config.yaml
n_experts: 32
init_std_router: 0.00787
init_std_o: 0.00529
beta2: 0.95
warmup_steps: 452
decay_fraction: 0.913
Below are experts of layer 7 (counted from 0) of a mixture-of-experts language model. Rows are named down (a neuron's output weights, with its number) and show model dimensions 0-255. Each number is 128 + 32 x the weight over its row's rms, rounded and kept within 0 to 255. Numbers have three digits each.
Before each expert's rows: a language model's description of what the expert responds to. This comes from a sample of Wikipedia text that the model never trained on.

# expert 23
What it handles: Auxiliary and copular verbs. Verbs right after a subject noun or pronoun, mostly is, was, has, were and been, in definitions and biographies.
down0:078064128135094151158122126128130091033155098202236096130087125081091172118123127144092117125072138103094127099155077129121103126093203057108151079144152164116143135054090084066166117182118105111137176108113114146142150147165094139136118132088137059071078079138116123081119112141142078161114092089175120111083132120137160177125107127156098131116175140132145160078082121094097146126120150149112156118149127089124168075122131116134062138187145161153118162116118158124168116050142147110087114141190094136070169173163123160171094104171164135129094199149112176107052136141105140148119109065099152125119126112127118116094143167147165110129130127157055117168138127124129125130120140143113142125098136101187133129139162163123112120086127130140103193125104134162164131168060156

# expert 19
What it handles: Middle digits of numbers. Inner digits of years and long numbers, especially the 0 or 9 after "20" or "19", as in 2007, 1969, 1937.
down1:091142124145209062228151150133154158082117131100128035133111173152114140160153146131149162103136162113159083133138093113131194117143119146127104144135135165149129143158150163145133132133117118120086105207109112138146169138113164135117159174119125142136097188091145099135103099134100093049190077098116105177189123164165114121097169151149109150113105177092100114087091124148106135104118122101123087091078131082106078103099188173148117154152135181167066081085140103112127152174121099179122071150162169118104160117135118165130168131151093147110127085114137127054164095144103118189071171127109159141104111110132159152081099142136082140127127071174167150114137159166154138166085050109081149128113178149144218104145122197115120113144161146142169077119148129138141107114088174

# expert 16
What it handles: Prepositions in narratives. Prepositions and linking words after verbs in sports and career narratives, such as finished in, lost in, on an 18-yard touchdown, after, during.
down0:115111069098118154102143093111164127118171158108119073173148112119128113081114121182068116137090072144141130127104152122136156141085130088109123109143153176154114112115109135143094176162210195118141179111112127117095117161137116099077174116143144063108196115184138182143174140125149151095126233105118154086168105128120079081098097126127184178145079099156104170169088126080103132123157106148106120133117106056155140158132153166081082143177130142124143098134130101182109151116163119174157144158129149174182197116117155145086201132117138162139160109131129137131196143105130110190087113086140103112144113183152094064143147217139146093104181106072176184125092086160112137065081159101140092095097102145115134140110131104130163167132100145106124140152160158082107101126171124

# expert 2
What it handles: Table numeric digits. Single digits and pipes inside numeric table cells, such as vote changes, track numbers, chess moves and durations like 4:32.
down0:124096134168106178167142155099155181156124139149116149116143165112160106119103119184129149113124168205105145199108102191136153099125141186096135138181156095124107140098119114115077146131067121080156088103072123189124162098173175124125158092109106190103092184079138156163112146109116134134166149128084093160115126117091102118113092120077148172106152119139130126094186113065143155093164170155145066100133159098103108166142098172096199191171158071101079099128117086125108085173101077130115137150111193060123080112151163125114098123152136151090115148137124117120113129108105148183075107141135117149034176099132117154161166165141135183151194135100093119107175145123142138133168118154113088064179122111136130096117126103193130073165161154157185117139135115161111117124172185

# expert 8
What it handles: Infobox field labels. Field labels in infobox lists and table headers, usually before a colon or pipe, such as Location, Total, Teams, Position, MPC.
down0:116160153121120101140148121180129167123125175084226110118053106119091132171113158175177200081071166134090108134090120179156110129129118084121089180131178156146154082128125138149163125183116115131132073094145142164117145098100136137076210077070163179111132157098144130206079098130097121121121161203134074123190119109162127178118165141177071106163191120166157120139147128166147122141153130157120119129140127098088124143137129114146116083118105175107076175089157105094086188137154148123151185161144133149158150105104145141170128160142101064123119135161107163176154072200121128069132115106073164152126110148134126137147178162070098131131158080121085145139136149156119135099111126153080101165158161103088137189102140132123163128148118137114100110142203132188153171145132113

# expert 31
What it handles: Articles and determiners. Articles and determiners beginning noun phrases, often sentence-initial after headings: the, a, The, A, an, some, any, plus highway prefix US.
down0:111137131105126178137102157118142131150121104171125070049132125114151155144134123174109154113157145148100126078124109173143160069154090204142054132122064123126081107152120145190069195226073118152112091167062137137113097133084158231119100179130126144090119166199106126093134148111155138126088117114110148140125115158186104124120065133098109169135135106155131109081156119128158131135170132157179087103099151123163119125105119151116110088079109199123107125135104159118082124120150103136125119097069103104150137077131196145174112130121082069099120157098129061162082131142162140099139104158132184131139087085126056207114065140151131085134066158115079122101092153109113129132122135165147096145157087141113145100140142108104126097145086152101186097091119138164128160084170139

# expert 25
What it handles: First digits in tables. First digit of a number, especially row numbers and values starting table cells or years, as in "| 29 | December", "2012–13", "(2020)".
down1:146136115109092109041091179201116105124125101108125171156092124090140110159113130141141177179048136162082096137136143120133137117115142187132124143166115161068056133152179158110083114141140106161111184106084160138163112167164136142162134158142105115188031122181137112145118097182098147156130131174146157121117101152148177161158131089150135076116103137137060108187113069145194172102158082118162140117137132101171118100199070150135110125116158126129190105124154165148116083159130100079176119096091038125121153130160090129128140133111096101135108131142105168108122170154092155069132176144165188097140122139169054107104139102138189078206098187149096116128099081162126128133091137099142099131158142137122143086156116085115148143132121117115059121153128129100152079127115123

# expert 28
What it handles: Final digits of years. Last digit of birth years and dates in infoboxes and taxon authorities, as in "Born: 1963", "Krüger, 2001"; also words like early, known.
down1:057112126166144113150099129080077157154102105163126104154090131155120133104117177189062112137058207104135101091111146133130172163127108134140138107112101107161126139029120135129122104128096149146106107141106099130117146102159147133134069103067107084144080140162088143095184148123119100099142115081120173099144115130097126129094103142108125109121097138094142193075083162126075140088149143076147146158177099142100142130165062095158105156184108101123178071068108164143107123118132108125087180072114125106153106146135088091149171125076078072169106157093122126119152180167137099102057151148098176095066127163176105172090167152135149100156117113164185114136078134091126079124099138115129092129124177124092101029142148186161117113150136100147170128089133121071111114150081175

# expert 11
What it handles: Month-day dates. Month names and the space or digit after them in dates, such as June 13, May 28, October 29, in prose and tables.
down0:117105148089157097120151170130117179089141134113099112115142123089101120095100168089091093161101124079105144136089069117128077139129121127121147217057116131127107221096154138161201116144091132131122131165162124124159146132156077085142107151113078116109089129149099186110092077192146134079124083115166106095154144151141167146122150129102099146157113124110138092122130151185124128097158147089085170165158099091162116163121113107175129068105113077162121134114172176057071135212150152105150123121126152165183098105163096079138141148116109096126089154121115138158141150100114113186141169159161175204118119125110068083129104083096146084128092118101125129190195189078135166078133159114121162128098109189155165108140095174125102152100127093145104185140110144120140191191169131

# expert 21
What it handles: Prepositions. Prepositions after verbs or nouns introducing a phrase, especially by in passives, plus in, of, for, among, between, and year-opening 1.
down0:050192123142121078140090086082115140169081121062111134093147146141104141121117146113127140161115101190144182159073092080100119155126082130130152143166143108116044099124128191068154112157105173151141093083088100142157151108160124081137157137159140127111166086125108094105154154152116085157136104097146124081132174126052134154150132140142137174126106179168143150116101129179180170172090102050129065140112196093094135080117126078140048131066117142125162146144162171108126068141068156106127144105144155119122142148078067106131166150188117164108093175160135085121122090199079126132130064127155130147103091134131132088135148148172109141200153110134134098107167092136140090118100126205162079141109143124153141096175137107170124126142098094143108122110128122092144111189095143

# expert 9
What it handles: Institution name words. Words and pieces inside names of organizations, universities and awards, such as University, Sciences, League, Party, Organ-izations, Arizona.
down7:212129136145169081166127105104141184142141129163039136128024118109122155116127132128158172103133133133124168095155132143130163117130144074099070149158126136154109079156119051139101126128105137147149122097129132111131158085121157100116101079138163094106133142093156164100093133153115116119086109172107133118138078136106092122114128152144169110145182125149146197106156149124117184165133155139150128153193172083145188089110123137069121144101107139138079146095132160220150192137075173126060122094168089104111097097118180088128130139099103179187129041129149133143084078096159089060126130095142097172120163148133136189068132122159126180151156165115149112125114107121115220110166129112121127137115176116133075158149143111103065151156165106108120120138112112089126151195193137

# expert 20
What it handles: Common head nouns. Common nouns right after the, a or his in narrative prose, such as game, season, time, team, daughter, people.
down1:060119199134143128143110118172151102128144087120117142124114182172148122158145119143117166174156147103138100104147133093161154140087167142116105166160109160135093086155130115151080204117075092106083098147131161122108075120182143053120151145049169049158095118096113056104154126111155146066141138154126081122149071146140089132154120157179114129109167128129105204121089107104055148153144115122168157131175196149084171093131089098111173090158134091126144108110121173064129192135094137120114158099160170072109123093118095142160094112136161112140149104109136119187124091150153122121110123150109169135167120110175152158104081165150146165106078104117113142125101137171155126129159176105097164117138074086119210032145138094096157158155134177074151136094080128160122137086106108